From a checkpoint of a small mixture-of-experts model trained on Wikipedia: 1 pick a token, a softmax router.
Below are experts of layer 6 (counted from 0) of a mixture-of-experts language model. Rows are named router (the router's row for the expert), up (a neuron's input weights, with its number) and show model dimensions 384-511. Each number is 500 + 40 x the weight over its row's rms, rounded and kept within 0 to 999. Numbers have three digits each.
Before each expert's rows: "gets" lists some tokens that make up at least twice as much of what it gets as of all text; "mostly gets" lists some tokens that are sent to it at least half of the time. This comes from a sample of Wikipedia text that the model never trained on. Tokens count by the router's weight.

# expert 2
gets: " ", " and", "1", "2", "3", "7"
mostly gets: " improve", " Av", " Bro", " Kevin", "ali", "|---|---|\n"
router:429462589561504484486462450491512485451519421470486507501526563488544546523440482510454447489497501531526526525503506523469464488504462472489457464488507570509502479525516560478543503484492472403466485507525478474493507392481496489497486466482477513477539478464484489510448465543533504547440453540538485492486531538484492475563437555527487539504498483509592571459534496522540531441494
up0:411500532412442442436500553518515553533544537506422463442477541482556571537485516503494428511489461504473601476507477497467444506502496479488524501507521499494540466480488569421497489415520487488522518559484499436510529480564523447485512431534463473471519497508468467489460562493507499525503532525496510494481544536447454503569445560500542438461439514571536512435561543512521525469499
up1:462507557485511478513452550482509519521532538497499495496479513486557589501495493439478458519488468506462554542497535458469439445543525519470430418556493538402544509510493598494518465451508466487482482556494525526471490472579497454509514492530463498477507514514482535430493544471503525517496456501457512456399504546462460461530454493506528482500457544525501500472466469456532563424502
up2:527523494487501594558475465523498512514554538488540515453534477485532519494499532366517487469530458504472523517436521446488437529474531453543541447438448546527518450474467457546499543485442500495535514476472477505556538534548497490446409508494458487500511506496479569544509469494515418595460454487471461541488590601488502533503492490448503476519516515592461498434551460483494558517517
up3:516530520505526541477457488453465481470554476489436549495433573478511562539515501448471493476440443531498526438488568468466459442486460477542470458531524491451547448552531604545427423466491433382505534475510526449501502503471513450494546394517515486487538502446486559526534557502552530536503480416520545538469512516481481423498404556493492510457495512462512492508452430528555451420577
up4:473481543525520478541489480491470505487528516478462430547485549529481520467521435526488503467461465514500532497451485480468462483460489504521455473559509439527558473509449491486460547517526476481462501498477540512518533474514506505520542440550453459423560462483569481522520507533479472507522517519540478508494517533525426551538458487506516500549496522497498459484482459495535525418551
up5:478481552465459464533496472571505519532545501491454430484550496503577431463513522505546509490522465518451488536504504429490493558533496456539543449510493512432499488501531472476521496523483424474556571435484464477534555485548471434511481490507567589450532412462532565466499565496500476499540505459492546537464593466419504485584467520516509555535495483543504491497488474545526445492572
up6:435514474449465484515432463453496448463588515542495535489580512511531503581562546504564432496505422582487552448428597504413491437529430428504544491458565539516526403553511536470487483447520484428432556447459489509562545463483474488422505547492539523515581485486482514582471509508510477475495436435554508523452470511527452503502453493493544468430498507453480429481435519444495499547528
up7:540477488482463445458539542477590500502487534519406535518535519469536572570458417540415461512505468548491522454554513457492498488504498542490467536406518465508533529562528519497566485440503498440493453497453529472537470405467465523494530561438457536442536529528474513484527481509492548456493472536488497467461495528455509513484523466476482425465538558493586511464475489482540486474459
up8:540466553497517500536468465470550446509595550458414529487507560460525563491539453476494436492393522550434550486508536496489427460457517477530489474514484505465540511468428507536455439451526422464505465511557542536461524514551482543508493473546485552417520449477447535559456525449507492422539507495582521506439567592540499497503476530448599386495424507494485518546497488484544517457523
up9:437438543413517565503482546524506486523580520432476495514400460484520496480478444500510484480505409527425571545424483438535467484478515530469440487474456423474605462486495566578476477446510476454531454513560473411540495516476562541533458448496426547400548512454513525544465477469539514461410496479537551461465542544522498451524424568525531456515444519544514499424504428529555517466485
up10:513510525440494450520462545481500543484517480470453477543543554533486513493560527461576450402523510495481603513493468504457511497496533491490482471528474481528561527491502544511493454468434513408478502422490481549527499389549513526489493510519470546461535493498469557570466478566491498479542468380511549525480549421513512509543420501513471458546461525454487482435449469469503569411469
up11:404500541516509489535477484483495502484523516466461468574544472487525535525540471512500438538510468464489590483464531465431414486484482498510560423561459551501553480460506531488490494434516486476581437523438515559496546509580525539452497455547455514477512501522534531495461472488462444514510447514528461454477561519463491499521436547519480506479507528487562497510513441564533446466502
up12:436451517509527421625484542524487501453481521409436540490511607549522533510520502517574471532460499538464535494490520502482481484514552480457469514576566564525546523553464507488520489497446484502521446481462487463512456467475494486479540496450498475514570525504498568521505514470470536515509485522568448480444485548480534490521462516554508452494504573499525492497482487446527482422547
up13:435483550446497471429526550522502498521568449474514506466495457432515492500487468559502488492455479483431546426573475475501513471491482461486512432524564472493576416537490517513469490490491488482554511431525538455492476516501533472563498451491525485509492536498527497515494574490543505540455501481538488413494538453482530516495441503517495453497498446483507408531510497544542484492478
up14:481452505442502473555474452512488479427547571464464531488505487480524519459489450408520473583469460502492538466525465506478442459520548466514474469470548585407637452466485570406483470517490493496563458499517529518510453514434469467532480437528492502487518494456536524522522522482549461476505558455522416536445469512567543584581467496520530502489544523481509423557491419473518498431528
up15:487519513464517506483445506510520499497577550484391497476520467491525508450537469540505504497492520540506552493471501445414501516534515485520496494485516516412570534492518584498502513472488491419478512522520499507497534481543533438536513467565487507486509473414499537519545492432560517473535501424520504480479491474489557428521409553487500486465497501540503533518515502463477551408504
up16:460494505434473473532477472556534505456541447496454481480489522480544591503533526476469468426535475486475555535482520507431456430523470497465468468472496586478526543535478588479540425460489410501510527503505452505525544437518584487543448490516492526494561502526493540417496526444465506513520497483498514459474537517505542557513449489528442439537526530495521496454534466461549556438512
up17:472463467473533490554470486585471569509527588438490546458522469505510528459518507505475485384513490513441557566536551505472504468526523541521590453555519483500510502556471475498571399518555481525556546539507454574498488504511459471487482487477464537478523373479516490535509446496479442543505496459534513493493524504481517512525446452528536517525502476526491439533499536523493585554513
up18:409510539488485465496487487507482526491530502480440479469472565498550541497529486475496454540493482471477501476435567461450449432498474489543511420512521493451554474498493552494477433485519425419498517501484539497504532413491516481497483484521509506438560549517492527511516537475545531481528491544514512454455512528460432490552429504514529467449473473474445456491516537485490552414498
up19:491529585437502539501518518513450448546551458474470479524434516567533459463520379460464545485441509519510530509487486454481432540542563503511433517507481513454546462527558528574485497456518428416526475467538493477500563476489550536527474453496466512473520513481462420593511534466554534545516545459469505458451577512483488479506453472520471451472502499521459462496463500508515515423549
up20:468485496503533434547447525538493506509507454470516509461539530497537533502470494526492447473500491460494556485466510434431441496505497523519459470538544497439568471494564585507537482412469518429495501516474487482543475447523460547487557411580481507496557490485509486507465535525509482470530441486516488477458529548489520501559413503561487483480504503475552489462494513487496516454479
up21:422529544528491497510481548491544477557525533495443485521456498472578512553478453496476463488479441503473536506488477464494485507516459492531531500508502507464558439517512569497522450473463423459511484530526496510500541482549561484489493454513464498508565486495488522506485539468496521507439484482548479468472501562497512469566415530501486499525473511503533541469484494423528541426447
up22:460551506473449472512452463500494523505574514469468550491484504533550512536532457461491460530473487475534578477511508455429435479499411515568482473612469480511570471516543557550497501500532449422471514535472586530533463485555568437559541430563538465462502507486488470503533448440556492509519510472506477556511492534518437472557455506477536512406495507493458480528456498516469558484480